{"experts_per_token": 2, "router_score": "softmax", "tie_embeddings": true, "optimizer": "muon_variant", "train_tokens": 283300000}
Below are experts of layer 3 (counted from 0) of a mixture-of-experts language model. Rows are named router (the router's row for the expert), up (a neuron's input weights, with its number), down (a neuron's output weights, with its number) and show model dimensions 256-319. Each number is 128 + 24 x the weight over its row's rms, rounded and kept within 0 to 255. Numbers have three digits each.
After each expert's rows: "comes after" lists some tokens at least twice as common just before its tokens as in all text; "raises" lists some tokens whose logits its average output raises strongly, later layers aside. This comes from a sample of Wikipedia text that the model never trained on. Tokens count by the router's weight.

# expert 2
router:146115120125130144098113145142166136154114115112162120135135098124167138154146175089101109118130154137158101199140149106133137149153088156137126146151115105099117130103094152070161155141095128
up0:126151129132105120120139160169114152165140100128127137084122115129159157140145140132112104100126120123141137144159146132135148109146128128138173155102128119110123136118140110147147130134098110
down0:094103118163110112089108147153126153111131151103125108129150102178100164118118131140159054105115127086128123127138144146084137153149124157123150144135132150128099119182137132120145123135145122
up1:137130127113102109087154129175131119174116137139141104120095100158148135117096125156106140131180108131096117114113135126145111127163103142114133149150146122140123141162155149136119101130141116
down1:151160110152120129139106139106154115117137138111136126129079104076143161157171118145139129086110088101124134139134131121118129126144089138159089111143180117063128114143208149121132110163156119
up2:166092137117146173140078106135166099119132112121106097154114160128055132102146158151140135102149130108127139152115145058122135106136150113101143131115124118074104165118126113148122120083159140
down2:143130146098124126104157176139105117116115103154123132155109111092139125158138128137099128097172116143138130119152130120160105154140109167108127162162132124105133139115170127164153101137111119
up3:136118103111143156135102156146137129131115144113134113142067174152158132145157108127149144075119132088150153131116086136134133126116126128153166134104121114126170145098135099108162114102172120
down3:169126099142122133120147138138122140141138074132146113148136105130134134137146134090151116156127135150118144149141084124172099108153121077118145055104073130110128133114162118095137162115142117
up4:156117124098136141107104130138119122113142118136134098102150134150112120172143161101124099161112115108133149112077133095132134131117104157133156155112117118083151133134122161101168105160062076
down4:161134141109116159163159126135141121115106146141167149118118123136137153112142137100085089155133124110110094135145153149071143120114136165158155110112127092188134113104130101134125118121162105
up5:138126140123107111139121139089141108131167085149130126124148125177101132148159099154086106145135102140146096143118116144137138109157114115073137124109099132092167107168179146137105140107159099
down5:095125127125162104158174165168145111142111097129119111119175135106152125148104100110143132143123174145196132130202136151100124117127095145125113141162119095089146143136106138114139124097114118
up6:125148165126138106118185104140156161159185129154161124116129140146161179153125148182144146150149152138130136146088133122148121155120096141135131112142119174152152073122175171092146150140136175
down6:119149125124106107150115142154165132154087171097117165206122093113128138148134119111154143134113126119129147126113131149140092142165145117145134141139131129133135098187149117117177134120133091
up7:125130155072093112131146138155143140109132128121130153164069116148144147149081099149087130079083112155163108165173173121128147115130109084141143120079131119121132150142158118105127107099123097
down7:142089135105126130131138145155107099147157140096176115158143128153145117129094069149111121095146190137094131160115097137112125170126173141089148115142157121117138119135130119087160068136138137
comes after: " the", " a", " his", " an", " and", " their"
raises: ",", ".", " (", " ", " and", " |"

# expert 25
router:157162128154121122111141124147137136127103120180117158132117128153103173157150133119144056136122153137135120146144163095137104162181134113139085143097121146104179148145092150126141134161151152
up0:110150125171124161096133146124184077152068096130146127107168122122077126114149157097135125136138168123128099110149140132193120124137114149159143166110139115141126124158174093110110130109106201
down0:154109081126108143154087131092143123136154118122151105114133146117140140146131135144133159114131130116127118112128107125144144081095126127188117174123114150168143111120178131134170121101127153
up1:104122102120103154140124109127161139129148155124113121115106144124128145133129166127143116110147130114123120202091140106107137137158109122159076135125107097139135091133148157170131141153116121
down1:132104139093101092108139123115125158153159154195123176141109130164123082158149158141129071130164146174135077120114091110104141144129132070168093102175111158139150175093133127155118155161135129
up2:091082134157122147084133163127104132117164177128111123114127101150151109157144155119095083163120163110074134104185130117113127119116108100121143157162127159125101162122170127148101084162162118
down2:136104185166119144109120130138131122130139161139161142126125168117107116132160128176149081146130087101133143124096128108114123101103156165153145110166125172116153115117131160142144125119130144
up3:117121160129115128148131126127158109145111153157141133144111104146139064127157131149132137159092138089129088135125136136144124090160143162147082086133124173148104137127134174164157108141122109
down3:119120157132125111182119109139091171094143106142082088108177140178141128142130093148122125104140159146154137137130129104164108147131134110098117114167150105180114158159118150097125181129159120
up4:105093154145145112105156143114171090161125139110106175074140183143144147109167144139114131141144150100170130140172135111090133124138163129149117119141075105133114136118116179097149108154156155
down4:183104150075105127073166126121141145146103131147087115139145129131101174137138119116111132098088118160110172095177141157179164148134100095091106127075149123154107120131144116155136130115127127
up5:160175080180102152126127075147126146155124146139105153101122111167149138165113162123144174105137133135157154157117170151089150089134123133123122103131085076173097122126135132119146134108108127
down5:102142123158078113120085162124097126130134142110141149135122104182107102118158113156140164126145083148126122143093131140178112131122134146133112152123141196107099151120125141124092127116128146
up6:150133139137109119098146092130126110156106151131121134130117132092109094078107139122119103139134163142099085094131124145131124146175069134158150134117099118166113148129167169160091127155133110
down6:106177120153111116149119155151169145107112157118096124153144111137155114171119164111099127141141095133142092125112162149114128072129122131101140125134162154140143114112156137091137088101140130
up7:129134134144131140113138097138124146103121159151083107105139121096146145085128097109137152126136153179117106106137109119129152163132151150150118130134136097123105129179111118130130149167114127
down7:101121154139093114133102105140128110135129081136121112111126133110119142156059147139140134131136143129123154118171115157122137105130088127145117139188152084113111155146187130156079101134134072
comes after: " |", " of", "|", " with", ":", " by"
raises: " Minister", " transplant", " oil", " anniversary", "mol"

# expert 28
router:145148159155132137117130158213091140136118125112154160140115130178132158156146124156124124129109156169167136144127155112141119127144132125127096117119139174151157114127099117076166183166118175
up0:091152112110121156116160095173129091183121159130115126163121080182170110146121156172067115124131168101107153118116141157109116111082144125123115090109117101115102134109107123119113142121090124
down0:103111122147159136141142096074153117174134118150153158155125158158180129155124093121125124152108094101118141102160183159135101162184166106120177127139095078142127222167145101149156146160129115
up1:139125186118151110139135134123123096116110130155105117135143122099135106146086149113095153114143148175161107115142109095117168139127128100130124138159119076105144114130138193130113128150102114
down1:151155091151118117120130138116127122121184092100103134112093093135151103111118136125106089089130101120128139094133149175098117118120103151114095172090089140157124110152109131124152125138139106
up2:118103156158115149164127080084146138154113116120147118145142129165135104104112124099163081136123117118104085116133076095132122173117119168132123078122114105122116138124106131134168159121133126
down2:145134119121135082139123085087175143117158142155087135113149173143129126100096129129146070105149108138113125152107092129171117167123152166168108123105117128123137155103140117144137093152139137
up3:137105136135134113140148166089143119145105171114109119121102112149145096117131134101145132106122128137136167127115137113108140118145116111112143131081155110132171116136183149125128161123075142
down3:164142151114162093116100172116135124136168132105102138126114167165146150085123101164124155115146134081092080104110151150132118130100136154148120114137149064147144145109139151147156112123157134
up4:138145147077119111096151089140131146099133124160126195142192109121146126134135173127123139099115137122102098138131105128164131154119097118155131126125116111142058158156111138182124141142121133
down4:145120163158185104136170128229140178151121130113120110144127151125129120134180137166132096153127135112137092106133092114111150141108144151117152148122138158134139122112110101161148100116135107
up5:105136140138149118087119131103151070115105128113119165108142106125093139155139119128147149116167110143111136132107115122117161103140102148139154102130120165124126148116155107136121144137133099
down5:114124105159134133115089107130169112078173147154129112139151108104122140154150121099132147152153086111155148094104125169132114078123124049155157124109118125130126119144122130110131077093138105
up6:164123118156134172106132156085109130131113127112143100127088148165124169171107125172128111134148130122153108131111171105152093112123131134086140143121152089150113150114111157145119123143130160
down6:146099151094111129151106145091147141144156149122123117070105143171157152122137145139072102125130117159077113157121125159124130147081084124165101108118145114178141110099124129145152138127111138
up7:155138169135111161132138075135155158114141108136118125118156115135130153128139110098150176143143136108141139114114125135156088111113132097080118110139135185115102150166106113097114085172154112
down7:115142146109149138144148111132160171137147141142112101155151115128145125111135152101135171125116109128146112155114139099112129132136151133102138152114089128064146110154119110153147105119124159
comes after: " |", ";", ":", "|", " 2", " 3"
raises: "\n", " |", " ", ",", ";", " ("

# expert 13
router:133173143131177132122138126133102152134115128161145174124111135143137166165132151137091091141108173170135127158146155139164083138155136126142134139084112130120180144156122157111164134156147141
up0:097168130137135103087144130102090096074124110126108125116149116178128113124139113068139099138146066093089162104149157075139124134123155146121123153132095161134123125148130093145112107137142118
down0:131138126139102148102156070180157120129156139114173101115136115107145152150116159113172092097135068123139129103112146166111118170107120137130115126131135135112163150131132142144100124116145099
up1:172128182153132146142162159119110136114113121126119152116132095135092153141091100154143152112164086141133109145133153108096130128110157084129125102133153126128118141087104144138104116103127151
down1:106099153165099106148137158117134128103165103138139145133112128120106098165110161114080096129152116128144120108107127112103123140137162094107133113149160148124118150117150121105139109157121152
up2:107137144129126128118185110087139156127123124130169120129101126160133167149145134105138079121117156130161135158148113140123128147139075122136139098104135121147095134138131062176113126110135124
down2:158116194138157079144106181066110114118099094141133132080101113110099147100137131147163171152142105125124136126132106098123126093128121109176143058131150156109094144143121129165139087152130076
up3:119139120142106109117151125097101161147158111112101116161103139172157184116132123137096136099139118127106135116105109151134106117155131070106146153125112096142133106153134149150158138150109153
down3:111167155114124118132126103099093131176164148153162129109125139170120123122125127121138162101147106081152144093115142136113123101126154129137108113167172089144137130121144109112165185130157153
up4:128178121155135150106130184114114080133105107155098118129106146114140136069155132122148141103152148142178171113127143137135156072143186156152119159132108123147167113157134128150165121095097111
down4:120156110116112100129118112164115113128144128115128127110165133106122141121153162152158133105135112148137140158118124128130123101141133133121132130150143138122136123138096136130146147076106163
up5:142131118146159161171159135166111126109154129122100123143129140131117132127136155157150113160155170128118088120141121165082128134168099128150148138109141116131099139106109142130104131166100107
down5:125117158160124144153147103139112137136091082130104129114166150110109122123106108145128122160075131095099172159113117109097160106098122118142106157104122132166124128114130188111087129118119121
up6:122136104130157173118131122160105122124103105135106145102137142121118183123128120131120087101159165172127128131099133094116128094108134127106104158126178167148134126101133158133145142121142149
down6:140112147159134103128108111152064114104113088146118151121128187113112113125176140167134129125150149128048134093123114157104147089128098147090181127130135149151099140121114154153141126119155102
up7:145155133165109143103131156124123093148130148122112121148119149106119101166128113185112115124129132125157119102112113132124106144108115127125137113131124115109137112144146115150100118105079134
down7:134168139099140115130089135126144127101161142143116134163162106158134099132106092128104120154138143129140132086147131158111137153093125160115127163140130135122126107110091101126118111092148122
comes after: " |", " ", ";", " 0", " —", " 2"
raises: "\n", "\")", ")", "\"", ").", ");"

# expert 31
router:145149103162166132094141135146148135139096115176134123127103118115147127150142110076120097134099153149128103132128163112116133124170133126131110129143104127148174153160106153132174129161151161
up0:110142156119142140150165132105163147112132128143106118071141144107112105158123123112106124126155115133135154111100136088130130167101127153169106142124126175137080138117100141092184147108099135
down0:115173127157126139130161133151151104130110120142124111151129124124126141159150184128138119149154198149121123113127132116134164120153135090124113107126109088089120106126114145143093128149104108
up1:124123097091131114127128097134081110106113104160143131120109148130093151131126112149101162102157095160149124106078098176142148125113103125117128144147158110147162122149134126173144140190126143
down1:133138152130123159137141129105149107113063137140082141105117068068143170145148128135148098160145118135146119119140109150112163141147140139092152111152119112126164144149139136109118106129112143
up2:146108120124128140140136176158132125167151123152147128161144134126124091152125166149142147127115154103186122132140161104088151102113168139149110109148082134121102157125104137165113128114134133
down2:126147113163115114136145112120124116146126076120131136100099114083087076124210095115156174187086179142143097141139128150116104088143137103123125109131106144117144156138142184134086155120126121
up3:159088100119120121108143163141135129116126104132146113141107100141120100111127105087115128099110139141147124116137140145147149117158170120120173119134090183108133150114081144172145118131099153
down3:119091138121150185103127134095138144105135102150092179153137159138119133161165123129131138121177160162111096141123146155119158115134108136129102080192133135076170117119122131125137137139139089
up4:124132126126065100113106139128104143116140122120116131117109127098082090128129140111069133108130126121175168103124154111099080121123170104138121123121143120095140166134116181119166152137133163
down4:179145163131125151133101135094121138149117144165135135166122127103148145134134125146099105146162152154134106107109123136164114161122113111126125110134093134114144120153158134132148149132100110
up5:141125106123150120117135092123122162125128114104150128117148144107158162088129121120125138111115090101130118120155129145128087156136127131130126113149157117120157145185131150100135153140123155
down5:088110111127109100130091119112112096149149124130096131136104126156122112111123124144124107104127134143111165146158145123075112141127163103155091098155143115148111086116164100121125170131122097
up6:162088110128123122098125142119138123118109161116133103127140119111136143157164156143145135120144076142167111154137126122123146125121087101131127134094116160118144121120119100147133149123138135
down6:120125160088129109149121133119134170146109105133136115105158127152144068089159099100143148146109112131096104160081147128113154162117161125100126103176149105123142111124100126112159141111087146
up7:132115127129078113142090118081122137127140154131135140142133140128129108153148093107151112147164149146158142108150172104140135109123122146150126157127176126172170112125088141131120111120079126
down7:118176150132149135162145121105136118062168100134117105126121099171145118092084092111148113165162069105103120156128134125102124146130164146097130118133107135126155116155091136157079152131142103
comes after: "-", " (", ":", " \"", "|", "="
raises: ".", "J", "W"

# expert 4
router:156136118147132127131131128170092114117080113132171138151123167181136134123101144095089127108107122129156160136121171057155072145122078220102098149125121141100113155135127150092157188144130106
up0:130148089141076126149105170188139109115173116142146065128138154124119125137101134153160144143118136137122149167114155109084151126092131102105158102083160159120107140119125136143148117198147156
down0:133122159078100196190116114119132106094159125130132119125106091130145156118145108128090114130165094138125188093134158123128128157167123111101148142156129134144110130117110103110129112105124128
up1:104130110112102117132109134182115098115107121137109121138152107119112114126147121135108136099134079106095143143092134101139116157119133153086113098077098125117139106154101169126165139123131110
down1:187139156127156123125136108115100141115185165094153116120132159101122102142112117131153172160163139142158148141146133115121101149111112137133170175126175153139099124079098144118139137138104119
up2:140091083119124091124147098136109110128135151092115144155089135177117116122137135130137093152134127091130132140162060108121113158111094159113173145124113129153137177120125086109140112168161160
down2:144135158117186125120103136133132171160165180141123145116109147133120130127133154139128136099139105173106144133109118126139126128144198078120118129170135162135154084160113141163149124120122091
up3:122112116108143170129155122104087109160118127112136121147130182167146172129082108108086099098129131130131128131139139170147100137130145148077122125124112060137142105115136174139181138122092087
down3:164103107136148133117125118158133133107078078126174172109123106115084150158112172136165142100142111087163133078147125105097180090131132153136150118104142128104100203170130117105056125128131088
up4:124149093108133137141116135120115149110123093128141141100107109101123090113125155122133150109139134129133116200127138125153106101131083146089095142136090110150129177133071136122126110093082126
down4:139062115119159150150129086155107090131119134116113126129085105161114158125166067117121111178158086109165081127132124144115130136131132118137112134140163139165121093165136113113131140169133118
up5:151126090129127171116128129142178108084129136107124106135193135075134092110101103129107141089130130092097146116150157138112107163101112086137148128155110105095105132134126147104145117174157138
down5:171125102135125140101084123125113130131167154134129145112117104114109126102108118129147113133108105126160164124114152117144129142128145112114166111149149172165135130170113068148099121123144097
up6:152120113146131163091123134140137155118159132111137144151129138129117158137103131119127114136114161109108113137126173174125143116147112145141088144082096106105068110122128072143116122145143096
down6:110144131122117150137147116152144092099134144132123075110079139132138076110138177142142183112135109127147126145119095131120147144124128124149138117150153153153146145151116179132124103154083101
up7:059095110131145109157137139153141148103093158138097138134129129113116115123126120102144130173103127099123152129154114119171092093114133139125137160175098146114169119119144137120150152159109163
down7:148129123139133156061132145149135123092128102110131133146116106130118123064132102126127151093146155145110129163089169112110103132151115108120119156088086157156176114169111163129127086141136151
comes after: "\n", "-", "|", " information", " Born", " classification"
raises: "==", "===", " and"

# expert 20
router:145124132144147120128107147144140143138114131157170146142141151149148124139096137103119078149112155165110099166129215137138149143107153106134115132119104166105147124107103156121117135121118181
up0:132137162111142141124121132128118109095101136131126083118109129098118109117153161134119160108148119115135123154138136118112104132153119158171140116091119108118142084119154112099122157104100154
down0:130151163135114095102148135100152133121075117128155109102140148128107137201095124160116143113151118141139086101101117139120117155142113112122109108131156126063144126122118157102100136111113116
up1:170112163098151138150152072128091123147148108156143125132124131133116134090165113105125133126117134140147140158139116132176126126096143110109113107089174091128100117131143131159164114131190133
down1:116132069116161107148114110139110151141147134135078101126091109166138125120175093152144099156146146100099122126140128130107112147133139120074150178085114115109132156050138143137120170117125146
up2:144132096160104135110187137126127101136157132157136100142137137104150123109094140130111106122083152136141151147121121140136112117124142111120111125093120130073161113115076125139118084114156146
down2:123147120118138120144145138118156173098139126128088134167100118109163143156153134089115171129158122121117158123135149154138133114135119128115096119145114081099122107081115152105107141165082102
up3:105091125159159115141172123133147124132122158063100147126112158125117150151144139118140084097121151097092122165098147137165139167134159126109135079144114153112172124123113114153177136160146115
down3:121168147134162134129134129157124203128115137137168120128106153137130137160151102170148082132098133138140141137116135139103123160113130132097110114131120108129132087167080159082172107089110117
up4:159130151153140115146123073098120134133145117131148132169123108110139117127130084135157144144115150107100130083099141121188110131114129114144123133113124166124150100124116125108099118155156117
down4:140143112152162098098134087104103175139183153100102109156137147100153095119137124114156104125093127156099198141148124128173128132110163168136147118137115120120099127105124110143128127159141069
up5:144107100156098121134157144136129118102117141092176138122166119100144135116100120132126108169120151134117092122108163070143148148156138112136090152101130081166108110125138117164119136118202088
down5:147101095185156154101130154140111128129140120146121088115104104099125135134145121122120126138133108148089140112116107103135113120134115119118114173144121088147148144182121130125165112108170113
up6:166137129125127109125148113154122123133112139123091085164143109103108111114135095165101078138139139158171113111164128126130106138071125150151118088104114099083120123119140114137122127113120099
down6:137113145145095157125065120151140110129158127132126133141114131132101127173127098131150101104084161111160070121118109170136113169157105119126110139139120089095148137155149109123125119153133143
up7:152159133106116128120199131120171168121151101137110149130123111159134132160137139147134144105109147110191122108134155149103099161133181160131101126126085107142141153068066169110137159108158085
down7:092157109151104114080117106162159146132163143130118122141098121111081145148140120117140118135128110065183187141124106139101111110140154150110097086125095165125140139086107129142122118140141128
comes after: "==", "-", " of", "===", "|", " and"
raises: ",", ":", " |", " and"

# expert 19
router:138133101146132122120123103134133127094111129121169156165129118131139142131119149094162141144113148137120131182122148113150117128114103169100147151128137172164134129120122155151132110152123111
up0:099110142134182127135129121094114106123096158098147196145114100123196166146130124084157141116128170142072140121168118153116122127161131149129110120156126080131181147183125068107107114146124133
down0:115103163139135088148081132072116127158149132118149130096110150135165112082106128112106141103170118169120163134128101105092140084142154113129153106151094152117107111109091136137156143089091168
up1:159151108126151116136156090163138113122139091114125131102097140144140108145122107162091138210168119127117169151140100094155133100101095183155074160124131133104132157128117184154143076102143126
down1:115105161134109116148139107156103127162078122147142155148120114149195120118093118136147100130138121125174159125128163129131154090183091132086098116141126118146149132167098196155130135171113103
up2:117124120134137147184138148135114128121130161088144159108101102148179136109173055139112130138077083127098144163130154127142146112157138135126120139170130145103136133133087082141119139141148119
down2:107076092125143139113126158087150126124129118140149123133148150108106101106136103118128182093166138087130148127085118098131116104132149069102104148137111101129091095133095066129138133097120152
up3:104156127163148118106119110126118120142199146147114150123138153081129139086126147116136138114121153126093153142131111113172113136161155142097115102133151120161124078155110149161174102133139114
down3:114115100110122114139136155156120124103112127137165079157127153138141133133125096143063092115119154147102122127151054138164128154161134153136084141137100104119167165134165111135078160123172104
up4:138127089121093142140147123136135123073126072109113135110122130125123106147098144136123094126137157125143085167136128175129086134117084105107150113108157154134090130111101105124138127063143093
down4:148131212141102136122129112143153126155136113135126174124101126122143106168144125094144105158152127136149159142167086131153118107159082115116111126119131134070135161060123144088122122125123119
up5:128088134114132162136140124132146151145104152099112132167094126133116144070093182140127126160108134087145144114137163112122124089142163121126153083107139104134081167138154137138157081144170130
down5:113141136135136139148139100099134163104146106158135148125096122091110152123116150132153126107132151103151090108153111139105126125137140125126155106158141159108150104112153119116093086117131129
up6:078143135109116181083137083175149109137119101128122154127144135135077110124146141154149156111105126138113116148119114133099122124093087187153137127129140137162120108123132134144112135182104123
down6:110128153144144146118123171103121194126069115149115118155106169123111125169132125147147139110132091145122123115161141124122133127126124118121155114137158150124100160108129096130102151097134108
up7:111113168156130140133142138107143155097163149066093142109159178124144149123117154109164144119101096108112119142130148111128137145197109108122121074090101107107140154134130153067153180117125129
down7:156181156156146115144136162099159113153110135125172125155104153187147084131105113178132126142123146121112123123118115127125120133130152150138139135116119092118109152092124132098103115118137116
comes after: " the", " first", " this", " The", "th", " due"
raises: " ", ",", " or"

# expert 12
router:136159132135121140130134161136104158136109139152152122178131114140148141144129125107112142112121142152115099121137149112128054097133111148112116134106110092121125133146115158096121120156118171
up0:106177140137109131090175149094127119120124128121115154089133166133164117125091121087102139107136096117119065123140142085120090105097097137114139099111098113126123118098124150102101158118129113
down0:119130120098124102101102117128139107141146148160148145137144103121131104087129147115118173142108117159170137139100139150168090146065087078118115145136126142088157135158164111117142111125089129
up1:112129146128107100088131113104121106128141151158155145112153104097119103114146143118146154083117130138163118127129160122090119135118152080108104122115099104161100147144134139137136156152147138
down1:098076128086127140101096143147097122107149085110120121152122171126160151135124119150123137141133076145137110127122160158086130096104141130106132151152110113135110134181140129134124154097159109
up2:130118111114140097117152150101132120130113134076156130163112147146116112133139137156140121147113143169124126098119128153146123137128140147109112156154102088115133175144092098117152131108151187
down2:150114138137092130137155109169102152164154120143134105103176132111135120088105151116122125103162128130144124132129179091140096095100155161155119142133124131135152120120156168135133101131131138
up3:130135128173093120139127125134136119089101143138166146134130153188136112127129111124168128128100160108092106139112106126144115116119142191123188149123132107147093154118170145115148144150114113
down3:139126114097131192123098121160075179110160116138145149110108132069148119162145129098127164115082105121119168094129113127107140108125153125171132159145135133119141118083109103115136097138127149
up4:107166141139161164126110138122109160123159159066122123186097154174161180134149080161144148139114132166110119104121102127133112154100125129143097134153132119123109103119205171111143137113136081
down4:138111116121112119163141186159119099153107082089145167108160110129114163124133124113131113086123148113148114135157157143117158103160114140075088110135149117129138123123127118113136129145133082
up5:200106117177112170135123138124139154093149121094187136133101163160098138115126152136141119142143111128126137146148176133101130156109116159113162161126143113168118120115069100105130107146143151
down5:147084135121104131177133135082153113127132158147088176128161126135156163106122133128119120136168084120096092112159120122128148125120114116123145142109070145144151127138134136149134159126134152
up6:134123110119152147103109067156174145095145113149098105121085163145148115115145148102131142126122142135129129109120059168127130104116101157108092122127126142112134126109144144099115119076157090
down6:112137091128111190089149114143084092121149141112086083119146076149096139119138127114166096107116159143127162144121128130121131180160161136126159135113117163131120170130108162103111139122162150
up7:126171155138125160119150134155129152161107106158149108133152125111117142130113082116161127158077178140182142110067089113102098099156146090147143156123143116102146123143099086151084096122135134
down7:168131130061183122105126154154117095151119092155128140047148102126131133128175133100116171173128104151117127164102159129151135145152131121135110094102132121135166127143140157122164099117086091
comes after: " in", " the", ",", " and", " of", " a"
raises: " of", " ", " O"

# expert 1
router:164158152134130120102091166140128116113126137133156129150116099138132148177166140132101147083093155126158114137124124144120128135127063177123082142082111132118129145096129173117156173116114115
up0:120121145132110080136157147126101098119120173135138079151177107169136157135116097168127156112114127086145129145111118129120125180070141101121111122122091149164109117127124124163129122151097164
down0:094188154139127143155165108171120117152128141059135152130090150107146135114093137119110081157159124144102133158163126107171131127175220186139111147128144143129121103151171141134105134132163110
up1:161143104132139083080138138140098150134142167120143139121142151150106105140147132069099128097107100146152107150155091119163135137181139125131100134119072087097107091119119139102146111124137096
down1:131120138115106135125126082128116140101170130139108114137115122159072134115137145130146156105160118124097151105157100134103139118103108135141135146152127173119142138100180124129121127155114096
up2:144138109220132136119144133128091132141174150151113148163116129124107122113144137140107143167103141174126131134186157121099169132131128100099123123127095151142083125101146130103111124166136161
down2:097120141120090122135146111130125122113176117149134108152139097101104143128089135109079154109161062186132155127154156118089155121100099140126148139102145134148119112149140106147118141137142112
up3:161122134108113129159150121144124106104153109120081081164101145133129131122082154123117129146093125142116147116103134112137140131139152112072133132084110147122147158121091161121115100113134100
down3:139155122098153098120141136147137128146126134131077179117116135126086143152116141094139102122138111104109117160137156103120121091088163148089114153125133110145097144124085098115141129172129163
up4:126097115145125122157139138096106138176050122117144139163137127169132121121100178122135167101108116124113131153106134127141076099110093132154121080113132084142117120134142126116124109100144156
down4:130132101117130157159111148140115109158140144141122139106108112142133101175103125090133193123149129129162160176140132129128177105127088115150083154112169142135117170094119089189132088129140107
up5:113052124117197107146111104136141105077110137136097085130121130144173133146141153074106115146127159118103121132110069118158105109089127137111144141175163127116171129137160129138145173135151095
down5:147127141152102136120158099126088160158155129157150106141109137104099179123118099132148115116139136101139122072141123135152138122132126146160153149116146124173158145143137115100152136129157126
up6:134129089128144135100137154135150059120139073110142144151108117092103118139158139127122155110138163120143140147172084170099147121129122145117160147172134135148121121119133153124150108091108103
down6:100146190150110107096143118161132135094153154129107095170121141144123129101140122129106127116159108129085131108072119136112141104140146110107095111126147139089137141133110106108106100156157147
up7:118149110126153133131094123167125140117082127147142109148098124096171099134117127123143112102133117150138098129114145132137133139122107119086115148158114099123129086130116176139163162079115136
down7:119133128105090134111158183146127149138100095114133136117140140131143110141104101149142172150126091103088130127132148151107118119158182174112172138156119100117120147138117142129135147105113113
comes after: " as", ",", " a", " \"", " is", " was"
raises: " a", " ", "-", " (", "e", " in"

# expert 3
router:137121103133152130116096099133147113160115120159146152135105134095126131176188116108141122152122127136148126151120129109172125137103092135125102138156096157118159136168114136112190158121119174
up0:118114109141157121155121132100112131098148114170150184143127126121136131084151167129118130145154098147122129162122151082115127179132118148109115105084095133128148144136124156140142122152115172
down0:109156088104159140153134123116126119138173109144110123135168148134142096122108153147185125167118148115092129150156132140141121209105102138082096143119147170135116146157162120136120143135112169
up1:108103074124124156128130122150140131134105143130121121107175148154125139139124118120108081123118129142120181137109139117139159122190130129133145119109156112128133117109130111097137181090127149
down1:122129092130121135160106125116135140101154147162093125085143139114158124110124150161136115141106104101139104141119084157160104159082137166112141145166141142155106161152170128151105115120151094
up2:162121126150127129147116101120150116137121123093121172145127137128166150161123124090118100147132179124093101110117128151159108103082108129111114107146139159098135099148103128115141155134120165
down2:114117131126099148141144099166091132128109117121133160134124119141130148125130137113145129088129127132146063156093132112125167128096102143132139173137128127166153126173147110088116091144130101
up3:161126101133089112130116131167153149136136145158110145143087083160143147109117146160133112125157109136142137117123122153103121148113113134107118126106129161153150137103134168125139139150142162
down3:163101127101083132125106131087091180113134141166148113126124102099142106108146127091106118129137138135176122139171135160113132165112097129104141149092108154138171153114117108133149122089137169
up4:123132142134104127121115140133111141097128116159194149094112131159118153064143136120129142129102127103171095135132112099138146084122120116154122174140118108125149122148123099130129156134109129
down4:091123104160114105119114142124142077117119115082122135126126130152151152105114138112144115169150126151125156101130084157138157112157138157119155111115127145135148129125114113133155113100145124
up5:087137080149115155104126095154114095150105132099084141089156171118155127127130160091112124171093161110142151135115144154130120095143126114151158122133103132114131134130108104096132109119121144
down5:160138135152094140133140130127119129110123094133125089170087111153143134116107124150116157155144136151116129126143128139127106131095041132131111110119157145109167119142113125102098097155087100
up6:101142093159163182136130139125113110162088106131138193085120103124115115108145140126083133114146160134148114175134167127146140121142121147147119151117112111144145127093122107136164088126102158
down6:099110131157123119137143135164130133135131120134102132142100107101141145128122107126107128131068179130143120146125108132095142121101127145153115105129128130150102105145139149154117158129175096
up7:097147133122106161106104105125119093135159105130128096164102113134101145124163085134133163125155130152170183124145150110106115149094089095118127103126059162129131078152162134110141148132139123
down7:128134157129106101125107119101134139158139097129130153124155100135178122125105135126104116101124153145141112140153154130131150117134114134145095113147135126140164141127116129141135121168102094
comes after: " was", " is", " were", " be", " been", " are"
raises: " in", " as", ".", ",", " to", " and"